Below are experts of layer 10 (counted from 0) of a mixture-of-experts language model. Rows are named router (the router's row for the expert), gate (a neuron's input weights, with its number), up (a neuron's input weights, with its number), down (a neuron's output weights, with its number) and show model dimensions 256-319. Each number is 500 + 25 x the weight over its row's rms, rounded and kept within 0 to 999. Numbers have three digits each.
Before each expert's rows: "raises" lists some tokens whose logits its average output raises strongly, later layers aside; "gets" lists some tokens that make up at least twice as much of what it gets as of all text. This comes from a sample of Wikipedia text that the model never trained on. Tokens count by the router's weight.

# expert 2
raises: " ", ".", " in", ",", " ("
gets: "s", " and", " in", " a", " to", "|"
router:515527501520521521457473469488477532520524499531509555466474458493538480520494499474496494532470493483473504506529527508530541529526493550486495505497498531499518480519507486512517537533474474
gate21:495524537493486540489497503480493458478464481433512488514510460480504523469521506469483539437513530476453489480509481497493461517545510487499491484485468504517477504532474470489530503502523522
up21:466485490496459505495556545519455485486503534505468493474484479493472489486539482524488464565487520486495493524526465554501510473507501473520488482505488534486508457505517543536505495511534484
down21:439514521525507482491488517505523477469538496535552517444505522522513454532490475422497493457510477459473523496499509496487493481486524529536513518525473490522531513466515509436492493523546528
gate22:544546505532506471508454521521477474488513538446481484508501505500492467482465531517473502515528542526472522461479505534442513498466490477519483546491513534480501526540470461513508486509518522
up22:468503491542504496519550467521470484506542475476477486536514486485493575517479491499510512502493505514481503484520465500503491491529510469510481491517533465512528524457462478487481495474473488
down22:500481473510529482501484455487478500548530465503496545555503448546496517459512483470460500458493490465491495456447485477505499480475485492536519517502517518518493486506445479468482515529540504
gate23:497502515485452510493458484491477521485524497489546484534521575542472519532506490489484507543477518523465545531505478496560502480494502501492499507497488519501524474475502544494503418509556478
up23:513454508498505467529492474501491527491517512516474459523509520540493524547456468476539519485508507493541493503478473473488484491482513500533503511523543494501534508487490557474539527478529508
down23:485527535458511500504510457515470491474530516471573513528521504510488543501499508515515500485490407502474567549561447489516471486473526457478504495500491504471466464516518521489527438556512505
gate24:492514532476474547525486487471497476486519517494510447572499453496520517520498501568489477479510531516469465510494477498482495555503478496455493500509475491491492492497486514508507495523508506
up24:474529448549513506485496480498501488489506462499530481508544542486526497487495468449531511517464492454496493499472502481494485476495493483533506516492477552522476517508459473477511473519485460
down24:466546537537533523572508491472501503503486519504502490497519512484467530524486486498486484489496520578492487523578492501538521557473490504481485502485494525510495475484525520474530490503544507
gate25:537490473516507467484514464490449454524507484499481492456476483501492444459488472497478468467520495483509478502513522533488515509536498518478457515531497507517551468516537495477482520516485466
up25:513496505506484472505476490530499491511501472506484537508501510502490469503493526540514504496493500512492548534535532528505529493464508504485495516503506453508515494539485461473521507487504541
down25:458517521544518494486540520511473550508520493515490502483482517540484511483534538524492527513475499491533526463528470493487492456528510481510491480532498476506474502536494480520459502520516496
gate26:494523512478492480499478537561501519484457516538552486496460530517493463501463516497482518504523533488478489485499508494525459508504492504497531478521523506511516502464511490471494479488515545
up26:520565476479471502465486479481507513518531504455523503504528521502492528477514524500509539484505506453507504475506475511496489471522519523533511510483522541526502539535517484506505491492473493
down26:513502512510499520523520492517427465479508511494501520496499493460512490475522503483470495514535481505490457517496522498464454555454472531461470492508476528533491525521501510538471510467500483
gate27:476511473498506489516515466490506547508501535458533528513556486510566470551463509424521485486523526517481522494522500555522520517499521495535518507486478509488502508435509496489510489543513501
up27:518468489519483457515493488474525507509488462514516493509476527542482522481521454534459530505503501495478537517502533494478469497422550506472515524485493490488497503491529459498536534471483500
down27:501505511474482505513525491514499509481488496471506532510521535480519525514472549516496552467495500468541478469475525505489510485498523523458480451505529471509459503491549438473484552515454510
gate28:513439523501485513534513507494505556525491468499528499481486483483459461502515518556512454491508533499499518484505500505460548510481510513491499533538486536487469499499491520516444503508467517
up28:524464504491500498487484493473498506513526468507503489494500518487463550515483475509490496492476523550475499502495498485475505511486452492535525487442526506471514472468499514515550533533507456
down28:488468513483546532476505472497525512502485534499500525515509445472494520508480534519501532509523456518495558482504508525462479485513536555490494498503531463503457531492509510501524485487495548
gate29:500509504486504450462520526535508476467453463521527484455509499492509488492490496510451464527529497486501483503521482527467475498494489517532556463494464511496492493478470485508496503499557521
up29:439524500516507521577539502515465523513504453528504459475521524430475524493513529449520520521441512503529454536506475448523515519508491497470488467533462510508524538528521505477508464507452453
down29:480528538514506488516479501510505490523518494464459484491486521527494499476497481480465534513489533488516483508506466473533448498497526516491492527512546523499571476480457424494478491529523491
gate30:488508516574455446540452463482533563515520487504492498517483492527485495527527513457507462503489475529522476530503525552499525495481491511452541496488566476525566509527507474508535515469551499
up30:481526542504463486520494492556503527509523508515548467514499473505454501459482517479468486471517496480525499506511498513470523500468498517495530539525509489500530521501512495509518505547543502
down30:542489513528497490556509517481470471511507483498486481487474522503524476515483507479490464489518420513491544508534511496511518520501519474477485535430529505506482485528482538522511496488486529
gate31:460516501533492507520470489513512502499489534523500502464506499492515512517499469449496520493500493491491545525484529492546531498508519531463500513513472517507497510458545513510480507516503539
up31:510515556490475469481502470458500497512519560486522512498519469495508533470502551565545508489518485510501449519484509522519500517499500479526508528473558471446494477498480455470479530510505441
down31:515517476549472501494493559508455497489497475505493494534456526529509486496485530482463496527436504485527497559535467525501461525500499466475491514494526506469512502499523541520469484460508512
gate32:515482437511489525454477477503525495503546461479501497476505493510521500471505460455519520518526494516496522507501501505508503518483544505503506499512491475502500491517519482496469482508455525
up32:526474474485531504471507484487490488547524517471497516525500534491491506467528565500496509474503477516524521487497529562455550522484511524505513516489516501505518470498532515502509547511510491
down32:491479517492546467496535500511485520489538478514536488532524526476498516503476491528495507498480464494512524503538501495497460528482487466504500527527449578440495478502479524528519481526494512
gate33:503510499472497542532506484496508464525489507490488549533477503524480460505518472483503518413499474513526474506499491490486467548508537467498496504503492479551527486509510488488493489492469503
up33:502517484493503467473469510442500505485548472469529484476493458481490471516449517451532512465521499480488513546483489526494497516490477482538500501505497507511497518522504517524500491488479473
down33:524493535486476505518507599507485474505505471536515463509479522490494495482523504477542503522449500524503489487516474536518507473509508506495519477477499545479486534483520482487527521476491512
gate34:505509496554522490498486541504498513490486496553492470404515469514493463500531486460495492533491517475525516514515539501484509492541490544472493456509485486536517461499507514477485501519554479
up34:487484523534515485474504522500560536506489434512475504502461509482536481489487516443502478504449515474523504496495501504480461479477457521526512526529540488517503521470508518490522556478502451
down34:487500513491487525522463491501502527501510476526526540492448521462479542471497542517534492503517501526494564503477451485552486512495497499491489447514497480530539522534498475511549486522503480
gate35:480468521531485512493471488507495546538520492487455510495482494487518491469509506500506530479502516492486495524524473515498498552516524515488494512512503429495473509528510534465426471547497514
up35:494508477448479516511473487501461432508519476513474495504478499495464508505476504499512512469493478502483509530485478510531477457521459500530519478500463535497514510459540551504561501511463499
down35:497480500469506525526505427487499493520462510489518516502537499444524497501519508491487503529478396532545508445521523522539498493487479562464510492498494467503505458467529463494483551534535508
gate36:453497479536507504523521478484494526485489502534482486490492517507459458518481509454490512504518513461458514505529534507484472478486510472458493470505442485504501504469533482472533454520489532
up36:531523517500526504487505468502518461543507485485532518475523512495468496490519538524541495492530468540520517501494496497515478484453509465492482474521522486496498525501451502498484477492483456
down36:492514532481487488530498472507522492491452483520512497483504513431510538498484494472508530512471425505477500543520498515489499461489504503470481504499515486517532501513513498505513512505539558
gate37:510503505519519477509528475505498508485539514453482510465477514531495519492497510473536492516487536531448515498476486484478499507490472474525532494515544522510525504454467501518463501494522478
up37:498497518494459497485470492488493527548481492518481505528556491510499506475534476520496522467501492499521478518514502512539532495501471480456509495492478504525471502569513507501536469511531479
down37:502491471475479522480508535477501542537498505474556483503486497507479490459498471500473531522485540463518527504504533544456516485475454529504491474503533477488475501487457487481461555520468521
gate38:517523487515489459503544509506530457487460487501524508548484515537476482508483489476512544458532503482483447514515472488483489492511535463526492470532502489510501576471527500497480460501491453
up38:497470510527505465486508502483506505496510534553455515494521501437531486495536495540525528459537494539534495494520512505551489556470553505516509462504495490523511477508480474468517460507473476
down38:500498440529510471467458515498523530525505530502571538458504509517524505496464491486519475495427509500483532506519516451529514531504482551489484488543494504533519490474485449499515490435530507
gate39:457494542533477503477470518545489522509529487507518500527529492473498514533485488506494501519462494432535468489507520498493494453517501503468446504492480498537478458548503494516548487517465506
up39:549484490513511476505523526453516543551504478492514487471510470509482497526490510489551514503538534535520518537460454538459522491495526488547508514485524475475508529492479487504465478503543442
down39:496495493534522469510484485497536504479527476506479479529481444499461551501512474510556536456472524458451456527482443498499492519478490471502516464495509506509478512477436483526521479536480533
gate40:529481502505512500475499489473463512491511441489449474448506530527460486477514481517486506498506501495464525517522505494528464552501517491483548474535483508508468548487543533513530487490509474
up40:487486483507509474471508479535492480489502487516483550510515483531506482494480528484510436494486512486488496532494527528520460497484511493503507475503509501500461504505464510455509513514535541
down40:514508499493460531523471509485536474505497546490526503458455516499479502499493521510595500489533522471481498519482495503476512511483543498481476508528527490494509486527495492507483501492527542
gate41:496467486474494461465452510545485525530498459473494451497512500522473497539489439432504550485483512488518525491471500486465519516536498529514475502504517496528479488471491520507548517496482473
up41:519512514494473533496481479537533535510486481486513487470504514495474527552522524534471482529490496506495475518480464499544493470462509453484483513483526494460520510513512440526468514498477502
down41:478526493463499513476521514473475472497548513452490509550525447529479477529503505514501544468504567493498469520484494536490481502486460494516487520526491520489487512479511548503463512557537522
gate42:515499493442478548529481533534486499426511532480522536490557524515504553542431489504549499490489533484497521494518510492503500492499483474520504517494487484459547510496460499477465500513490493
up42:515530485522507524464522460466463450478534510497502489521512498526496488508547479491492503526493464474489477537488461547478519536513519456510527448502479526518497480487499513522487469485473513
down42:535500492508470503483513453510488545478476454548488508508466437477493507525512487515519480485478472556514556533490526539515541477512508530460525503479483487510481527528484519487514436487471507

# expert 1
raises: "\n", " ", " |", ",", ".", " ("
gets: "\n", ".", " by", " \"", "a", " at"
router:491509509511490494517491492552513480539501496545491529498531538515507504501504505478487520539505526525506486490485493526476524533547499517462516466525496484501532469532543477532507530488492470
gate21:511488491492518479516471515501437511524521506511472502473521512495514463511485506481515533491496529531510477518529561509500544498528492524530472499487477481517486506499482517496476492517490522
up21:508504496523489488504584526481497493517532502516526494492506493482458480498485549481532506507535503490517490495523471480533479508509529500445532543504504490533480488469499450519503530497524490
down21:457529546477521513488499521486502513495512493483470442506493531503496524528479496508510534498503587487572529485490504463462518509524543465509535519533513506492518498457511499522500499609479500
gate22:509513500481497522521489526536513534490446522527493512463512523531474497540514504495525484430500505476490533491488506528500512531524462550499500466517494527494509498518501519485508510525539508
up22:513443495491527519455519541483487475514498515481443481496532458466484467535502472485508510536497538483525506508497470526522523528491479475470473547500528494506473491544510475505541486538469530
down22:479518544491487491528489505524542452421515481483506509508488479469502525493535497458498432524497500474498459538494494498506517489504489466492476504527488492526483547421489509490537539438509480
gate23:501504535491498431491509540508508546513496502535509517471508483458446513496503458474466496529453509525484466493493528498513455498504485544508554491489551522525428476500518554503528501500483491
up23:509534524462523495485470489507533502537473481478531501540515487547446534516475516522484525500502512551513465488472511524471519554481492494491539534487537503489532510480481480498497502496562487
down23:447471474552464452532515509470483514490459528474455451530510452466529462504487537512527491495494552524495487485488499487475519470518461483521496496503469510503525477538479500526505478509503503
gate24:499557528477507483488510504527538506489503455489487492490479483483469488548506498547509510521501498475467490512528531507485516524520518484457547518492471501550485522489490490464512518491497485
up24:516461539487497515439489482507488517477467475518509513564530492504471490469473474490521494513505511457503487495496518529491475449523516535540492551458504519531453542495484499549536476493512505
down24:545511496495500509556473516526491500522510521488486469475490492530508499474482497509492488545497462503504522510500491470525501526479535522509505488477494503501455488529512528502467515531485497
gate25:464481491532489466507494495508532491451475494472501494511480495502508470535516500544495523521537474481457495481452536508538458485502523486497508510485476511509508516494496518468492514519499462
up25:522528438502528526476468498468467521494491501462536529478479482519463502518489495523517517540461462454530503500488467493431491467499470500526489503530521491529480522505534486528494490507522523
down25:468466512498459531517494462505543471488535497494517498500478533487470503513462479487489519498555513494510520490519492527550460501476540531506514480546528465460514476486457452514549482540530480
gate26:498515474478472519496493512517514483506491446490507491469571491504462526521530527475518549512529537468517518465526548486487517476499496502447499520465529493475503478506521498511507504520507503
up26:528482527478480531470498482513478525532508453497457475497507515461522542499486490470511495501506489485498530446515483493520524503503499482527514512519464489505537471518499450497542499506457534
down26:440492497486487477520466485530502487509505522546510472509469517491505520466448480504433525488515453516503471529503486462484524480452477492497509510510444489498457476507485549517447497503559474
gate27:502522495497486484518501486530482483477497471478512529509514541495444501456464484535445484464529505481446455506519525516482495487517493492496477506532502470503525477514541461505472489516483473
up27:515469516531484465505505489466508535524505520548439552484472465520514505524534494483460514505477519487444522524521506516485518497471474485506481508507491498544515487477488518509471516489504517
down27:504486505494515519448480444503456476481518527509477515485491476508432560515512491510530506487529487494474483494527522500506506549480477475507501486510483479508508475480489462508533494491475423
gate28:510521484514496471513491500512534496474498478528545531500487527438515556496515483482483526496524519519487517472525529484503501465531545491489504493493476513520467509557474525526543574500471480
up28:479490491463488544483522495520473483544466530486534475469468566474489500535457489490493472530485504521460490501471520511480498541457506504545504519530501467498498522466475515476468447514533484
down28:507446480473497470556480518494514488490488458532449465487540501482460457498473511535480511502492491495511503498521479483518479519507515510497507451536461523518523501454511494527547548451516500
gate29:526489502524506470480503492496508510516485494472532475487527535500493511511497491504503513487500536484506483540508530501499474512473521546502494545515505486504486466513471456516498511500525474
up29:532506489491505460514498516514516518496485481474547514479523534505484475470559499502519522500482518507515506502512531494511501496523546507507500540529480472471469542529517474450487491526533481
down29:497469507534532504534476500504511494494490554507467547456472475537537441497472466533504479451491434462535516502540512491515557505475526484451507504502492501497492491484486557481523532480444532
gate30:510481516491459455522485490508537529527445497535448477508480484527509535491505462472458504507483512469515514487547545517508490497489470489547497511483537532464476559543496513489520510515564531
up30:530530480537524503461487520461446494492495521509548500494482518483506456517486512508496506547517497500505519462454483502496494502530544488511521495478484464470454501482508445513470472509447458
down30:525492510538496519528551459525505487494502487483511478488493487540506501487539529474523523506503521553476554431505507475491487500487486565540516490541510557486527512521474500514517477498534480
gate31:498478513516489487500468550533483497487546492502528516482542549488558516561523468538504534496450516506523547542478492502492520459462509509491520535510549536538526555522523522518503528495474478
up31:473544485505493471448483471484465479501493501493533508491528495501476525497472518471501468487475476495486520484495518500540502481466537472500522509480505494537497492518514465536491481473536515
down31:463496495519517550500507480511514524508518527519482506472509504509522499540503514561477490544476422518526453525512491462511451514530514497474488519509518503510479471517490508510501520450489480
gate32:489505537518489538517480492524547460523480497520535511497511532517499520487481480475500482500552479492532466496488461532516453487496494472496520509492492482492451438493493497519510492545532493
up32:505436511510470553525475495532495514517460477486497530530452521492496459478493464523487480504517488528535487499482499529485500502454525483472494495506520554510515492483528493490511507503517519
down32:538523495478469501488512493486517529500506545549506503533479491516469529494516511482479507528543502529544483510534476466486451504496521511452531485474479515498557483514492501491529507527468512
gate33:518503534509516519461463481528487502471477541499523482512503520537503533536484491488509535441509488483489480462507494562458464512505504515502455505519549438504500469552484491483474498483517498
up33:496506528525528472514533514527512512516492483542517530474537497519520531465504494547497479513505520528501539515464517522494482488473502488501469520509523457461523518489466489506530518486516454
down33:460510498502462457471489529495507538501492502513439524519546510514482519504512468556495483506475474476548492502485510500486528489502497471496503495483477494547506504505543464508459505475500501
gate34:452548531524533508533500566577515518495476485497546521479497508512496499480555527518475523547474527506522501520499498482522497456502520475437533551547525499495540481475497505457486469536509492
up34:533462525506506516501529491504489524517479489502552485476473455513511509513512455510488511508531508508543469493536564503466519553476493512539489513531520459481475457520487496537491484512523500
down34:467514504536534511495486464494529479530505535510507563460548494475509530484459485488478456524484526493491550488500457469513494523484440483501530469492490500480495473516491516492518514545508526
gate35:489494514496486517498531551556541551529524456497507482434510476458533513499489476498496496515464512514499512498539496507463505522493482468502495509502525518543481469507522527533477521524531503
up35:472513463519518501467506469486483524454536512474497505505515469545482533481537552523507511444509499455472510495510505527513461498501492527502448481526555476502522508509486474474521479461522498
down35:473465510509549526499491523519479527480533486554487490428509512480501503510524488507510495529489454544458496502506528507502464549531513452453481504496513516504513514467521489548511517466505484
gate36:486481506490481523520478484509522508531458480514514535486524514524516511519499507483446536493478493490474494519511462491498510505464520501491571530508557493516509499508498490482546570511509475
up36:499470510556532536497513470503454503517451484470463545511528535539501523487485475483540508523540502464503496562512495508484554524489476491528502499471499493494530466490457494462498521475530542
down36:494452538464482489540494473505515515491486483509496528495491513535486499527472513481474509494540437497521497484517523521507541459491538476501503492508495488489542502486556488477509504411522496
gate37:489544517524488488494499498477494528433544481477502494509484496475496513479487492511514506509531530470541501480503505504483518487570476509468480467522464498526459502495486518507521476529532527
up37:474524518483475509462485503508475516510517528486516491475502481480497491518515520502494479460491492509471516553496496506507486483478530483544555513522482479520506513470487456473497502516488465
down37:542481567528516509518510452506483484488497516494504516509519493484520499509538565509502524502501570505470511510513469493513492523496478457493486496515483495518512494494495485504477542608527509
gate38:489488490489514496488509476495517476465463504538496534524507489491511477541455491503470492503485515479530494468510452470469488511488516513489505464519514541515506492498509514485505507475539539
up38:543535506496497498452541505509456516465489544460530516472516530508461460520506512517494478484492519461486489509487491557488463503465486479533511499499497505509526478514492505427518488499499520
down38:521495507484494429507523536505453519493537504491510487519470505530488491461477464510467494525487504498487544525481516493477505468526469468507534492512541449499520523510494478490477513465454510
gate39:505518548469490510519484499543511516518485499525501498458500514469502502500490497499510498476516489479487538484509492483473493523506484482530534522496481445515454510543549536498486485511506481
up39:482510451535496473473468488485475488540493460513496517483513465543555511479446511527496548477476489497474494512424522530557495487482488527473469511491488534485507511510475518479488497497486548
down39:467494490519485522488507517507515514504508530478453501518491476491500483492496491490471449526490514507500506501470498542481492516478508532477484508491517498492499486509477475482577527512484484
gate40:507529471476539490480478518544511502488507491456503498544502529510464476499467528495507499519486478483525507489521503512490495445498443506505528534487548501501454550529483492531516483472543489
up40:488493492454492518467468505519543531453509508500522476541472462463482483475532510476494469517493487520524492499474517477529473452477471543493470477512534476541481523489523542511517512491517509
down40:486529500484487504529550528497501520500491564497504513477534518487472468518493489517464535480498415508553532533475545471520499473524515490548458471464497504480474502487551531525501513493500494
gate41:501516494480525474501539525461558522516496510535483468508470509500525499536476478533517471467523518503460523494447495511469520523513472467483535499502521495535492498542488491455449513505514540
up41:491498494479517484485474503475525510452529519531524474459475513455525541542501488513527454465468531503493513515463508505539509479535520459481548525482498485521518495509490464510493487538459479
down41:488495478544501491494534521545475490522508481513520472505473517494476476456519492478503495494494483467510537464483459478495480525496523494530505475469512501519475467498487465498551533446471501
gate42:519545493534520499519509497536472524503553509517509507496523530512470492497513511500499491486523513510487505488520505490450521520509521504476503493515515464506519492530455457513517431493528478
up42:483442474500489514520457523487529492503466497508502510469545498486508514458519525486522491480501490500499458479470501515502499522498509439502540501492472460505524481513509512538491508492443497
down42:524453524473483483523494542545464480495530522508516525514461492448481515502507530506513531504509569511519515524527526515486530463527518474476514537473450414510507505508471539527452482553483522

# expert 0
raises: "1", "2", "3", "9", "8", "4"
gets: " ", " |", "-", " of", "1", "0"
router:509512526485497482509514485497479477500538458471471513469485535513479523492519496486525477542550559524505521482491508508517476440499516466454484493525508499525519507470503429505517465484475536
gate123:519513508498521508463485519545531490480472521468464532470510512480493492496480502517501467477526510515486465493516523554487458496476513498536487528509491474525498509506466509465489490491462520
up123:505527469500521479471510495508517496551512495513541510545492483471500468510525490527515484472501488492473512511477465478515512514535487516496492478488539518493511482503536537464488500482563499
down123:489500556477508492473493446500445497481507464463519490461517512485476520470509511531498507505514484493488505489562521486471495511493475476499510485488497503490480474492486474506495451543485450
gate124:504497500486468527513499498465509513519496450506479505520475469521494529475483556496515491481515529514486505490499506525448503512493458509446533523501512490488442488514516503464533507497493463
up124:471527537502566524519472483520521521462513520494463530543462518474450516519512468486499522440498472491488508576549469505544443517518530520543476506485506505504490540496500517513494479532457468
down124:484465553547537463492489507482505453492466485509485525436494461504489478490516491509478499507514459497518460485546542517494541501520534485490496486530533505505487503488476487498476517462478516
gate125:497526479484498538526496480527524471486530474500508499512484517492516530506494475504509536480522479523494505534516469540528500534495514477521479482494500486485483498492458462502485525524485495
up125:506492538515494508469543501524455520453556513501483511475487484534464517513508480549483531499470480438485473524527452510482530523497515498513508513515482512502500513513525480554526486509509529
down125:473506475517522498473468533492512492512441551543524496480501476513510529477528496481526524475555555484493477511496488515460488510475492533498527512478447499535522502476501483476499496524529493
gate126:493533540502504502517519489487519437491489518539515463516470468480519527489528530469463488477456492479471476538488465530518494505486524484518512501506545530512520446515538514472492511494502513
up126:545512453479543524495475489494542500516534530493540514486493480484520493526524531467491527504460486503495479558529513488492464500518511506514463499448533501525535509490497465459506500488533522
down126:492544488503453474502521502479471485539489484503515491545482508496515526493409521515536513471507529531485545479481532477487463505490481468526471511474479514524521487544492486505449498517463466
gate127:476533530525525518519531520519501491495541476492498489501506509498497469550525503493509505522490516456481526486506517474498480507520499535478484529437515472552503589476485499502562476501484530
up127:487476508444500504526534499533527507495525533461501538534479430501554506465539426455539495539493523495491513521454578497513446471485504486472505511485513495514483509439498479470494534515491495
down127:509533470465483490462438484478495486490494497517502544515471526534519502509479504486513502459517540492463509486508512505503542503527476501475500519521529523536502489484436457499502505582542493
gate128:541532574505514509485520514533473496502534467487484562458490501487488521514453506508515513493511521501501464498492477497515440489493461453512483467539499476488494526463440543501509506516513521
up128:517535458536461493502489499493529499510473480525479488540551497504441483509485541516518495482525510475524480486467490495532524531527471533499495535446503491494494474535536477511543480476502515
down128:504547519516484486480478473517491506499511501488510492485478526525507509519472543514525532501520497516482526509514540522515498516532525523482531491512459525527551532458506526518498500455513506
gate129:522505520466515520495515509520516540479541505541474513481498489545517472507498521515478487528492491512532549438486501471441502522500488539487501500545504508450505507492498496507523525506544494
up129:463487478500473470492479495529501481455487494459505501474532481445530507503479509499527461508510537543545500504472516483484496521489496496513459555494510511548493498550487500480494501508564468
down129:448475486512488505533517512476519501497492500511508488488505491454520520517490427522536527493510537503545444501488509500473440455487464512503507501475476508481467501522529459573512503537488501
gate130:477499513489511496504496491511515518477461526496526510480493534502489486461515495551545490525557507520523544465467523442483506483487480461506509507477502530533526491483479481487488519493518473
up130:502481485473492455479515483548544521470468545511511527547511470522494524532476493453467510513498474505520496473527510498535507472539515521453502570533532509511459514473540500509456514497488512
down130:504515480501496552560559460483511471544502465536504484485513481484529479511478516512537491469502440489506516477500483501491476478497506523519504497513503508544499500492489526488488489474492476
gate131:524504487506494505477477502542516534516490468490532436485499469504482498511480470491489505476505522499484478484485532500466504511517486493462534513539528521496486512472506504483478490517526500
up131:496475501480521506481499501455487497489474537527467442488504510449463465507452501497506490498473497474470486504535471505487453515540514478540503489472474499495512483501512530532492480498465479
down131:497518510469479489508505523470516528498527472455493475494500488534491457533488484481517537485535571485506523522489487535497541510506500533534492497513509518462491527473514517491461518627509544
gate132:473461467524548485530530479478524497512486536491516478506479553501462524503492549479479522491485478492478496445498537479523521514497525469508491506505527484541452540453500474512526457468543541
up132:500489472502498471500503512471477480549487544494497534542507549491497488494567536523496529514518515473487491517495516505571546493487485492451502480505515461513519505472478507460494504502497500
down132:492482508512530531502458404551518503537499476520566491487477562506532506483500448474453526440456447490505519473540488522474509551480521526517477515515527492491539501538526503552527506470499463
gate133:502490469507487528548475520535538517527496489538515476534509470515505522521506520519503481473536519538478457484482473493485460512484495484497494516528555488487487490486454466457470482504502491
up133:479482474456484530507472492493541498513516561484496527463475492481503527539547516503479494496504516510497473488523489548507503479497517504524517502480552494468528506507480506473498455484453501
down133:473514524475468515484472471487531499500535514531543479518475508475543468513456466519521495533473500490488527474511494541514485530520503511527529545438503474542487460509478485510508488536453519
gate134:479498528495512522484504474451459511484472522567467517506462523479457482504522493498534489501480512528509525521462490466507467498522464545553481474538517495510498509471467526539471471493564498
up134:450493460482468509542500478498494519494486492514506511506486497508481481495552521515532463425498513474456480498494478512489507484457539498458479507486513514507504501533462473477524534500494528
down134:496474521497512481492505489526473514519529493510523519529526467484508476468478510499502495517525473496521449488560540554507472523490505504547484467501508500500452539508536548469516536546481500
gate135:508478501530508535461509512483507493482507493507480525509497498452501489525536478515515479508478500482542497518508509541480509489494539506478482506498539533519500511482494481497495524493512506
up135:523507495501476477515524496488505479526496425500480492472475497486496481430476500480527444519508527508510503519448502526522447518505524486478483484483494488535464531512491515507515490486488507
down135:518501501510505520529508459536496511495499526495467480522535495468486494479517523502490487513510502520496500498433518534491467443502462486490496524531520481504437495502477490497486474467509503
gate136:490495499478442503533507516490491459486486546518534500449509514527503472514525511513476526489469481536498509519507473522530478508461509546502465486474483496511515486452502514481521490475493523
up136:499493490511507482523516498503527510467485514507536529502484520524498447514487493500470470483469504503448475510475489513494487507505447518504509468516515516476521490524475477507499501488513461
down136:494494488483478469499495514496510446494527480531511462480459502487508520510514515499521507472456594485499503525548467501524492523510512471490496517490460471482497453498491524546521497596537488
gate137:522507512515498458503499592520509521478505481460483493510543504528486532493516472492481467492506503501475506513481533490478546488469459507504499543545494499511491440506493507520449490490523496
up137:487533492483497506508491467467506504492504535503489523512497486487488480517494533479493510486458518494488479526531484485516483497497468534521510448453509513502495531521491499474497503521447492
down137:475507509516536498530513535476481465485513516449459478498483425512511496537540512507513510487561483494518526506483504508533502550509485526471469526504454513486525563481507489492518472556514537
gate138:497483460498500475505465533514491516500521500523512477522521469522521450553428467525466509525532545480495497460481495522488464493481546488532474547501516495526486508497505464481545510487479523
up138:492512501496439491489484524494483484508496524477512554505457521433472503481516504485531518451512476501508496527466463479511503448500508550484460509455538495453529489494454531498491506495493518
down138:509499522536475504503515495514494488488473485453521514489521475540485510493498470477472527496514537516468556484482477538446532479503492460461504499529492493559470559477504507513510545518551463
gate139:497481540540512445538454505497489476532457475503496515563511524516542463490468544467497472492524498535492504499526504510521529526502516463448486507501493503498477495506424524515497508537531509
up139:503474457510494502493487508528509485500509533504512521494505512507453510584505482531528537510513488464500485502500483522518504513486514516538536467498554483484543509460527516478474457477513515
down139:518507532514490484508564498524462521473498453507491533518517461526547479468504474499533551501495476524520498516515504471518501511478523480514486480514477526531528456523495503530483485509493500
gate140:486500515494504497486452510501489482500544518523502493545497507537518483533495532479512475534463500480498493485489448499549521476523487495550524553480478529501534518470508519535493483502469509
up140:517467530457544512480502515484490503514509495545545447494535503474437482461508545507508542477542486514507474485508450483492502509466483506475494494491525483502509517554524466447461553508489479
down140:470495512542550498476538570482482493508492503512511515447493509506489501506540501443531504535473519466536514487490519492518512487517522496567503546479499501503507535506485519530501505564495485
gate141:482486511488477518508443513522496460489536509485526493453499519490484468538495493500569527514472514473497525476471515512554495501479490514491510558508459463494497487524517512476527506487492505
up141:539494554523499562485495531485492527496541520514494460483496527499484503510556537494460496497510537496518487529474526493461495496496505520499569483472550479511528479492477502510521476534489544
down141:525517477503511527516493490531471544510523507494499527475490480444477488458498468519487463524522453471502512481487507483479530481494523468456568493467491477574501506480475525460452479486440502
gate142:530521521552479504476537496505524511515521530512448472494492502479506498513512459492507499470479551472482528489481471472483499511479501489489486497513535477523537472500483521519450513501512524
up142:495502475539467540480509530472466494487486533511438467516500527498481483509518505526488449514514546509463494522515475477502491488480466476479488510458536485510516506467486511527496531479476506
down142:472480521494499495537507439479472540482527498505509485543455477498511517526480488492457511506547487529455498490497527470494524505467477480467526523490469480482490482516501442554509539525485551
gate143:473534479474521436527487495514529533489515527497475472482489488533515473503543440489486521478516521507488533546458501484473538533497511561481511473510506493502462464452515489486463495524527488
up143:494507542513490558541540506502488533511527505463508481433469485521490504503509468510478483488500527534490490571442484501541483476545439481527505463540514505494525466505507530512499526489481477
down143:497498497491516537505526444482503509521482518538476493486448498553537476527473470462507462504475491468518510537525510512502514508500515481524493506489494501496537492482487478474516511424495513
gate144:494512548509499488519495531504515506517476488492498528519525500514465518559445517495491493502489499460503494478518519493530546478519510516507465495494518468533540555482491536558497513522490506
up144:514477483514474480465547523481492476462496453515463504509515490508446521523451548525525490489477501510518542492545474509492494467489516511477481534461486525489499568504582522504552500480491531
down144:461508514514498481483488471457556506547540461507459504540478495491457484513500562463458512466510471514493512446526498464474519501525463491475526472471549556508493561476524478488496532514478506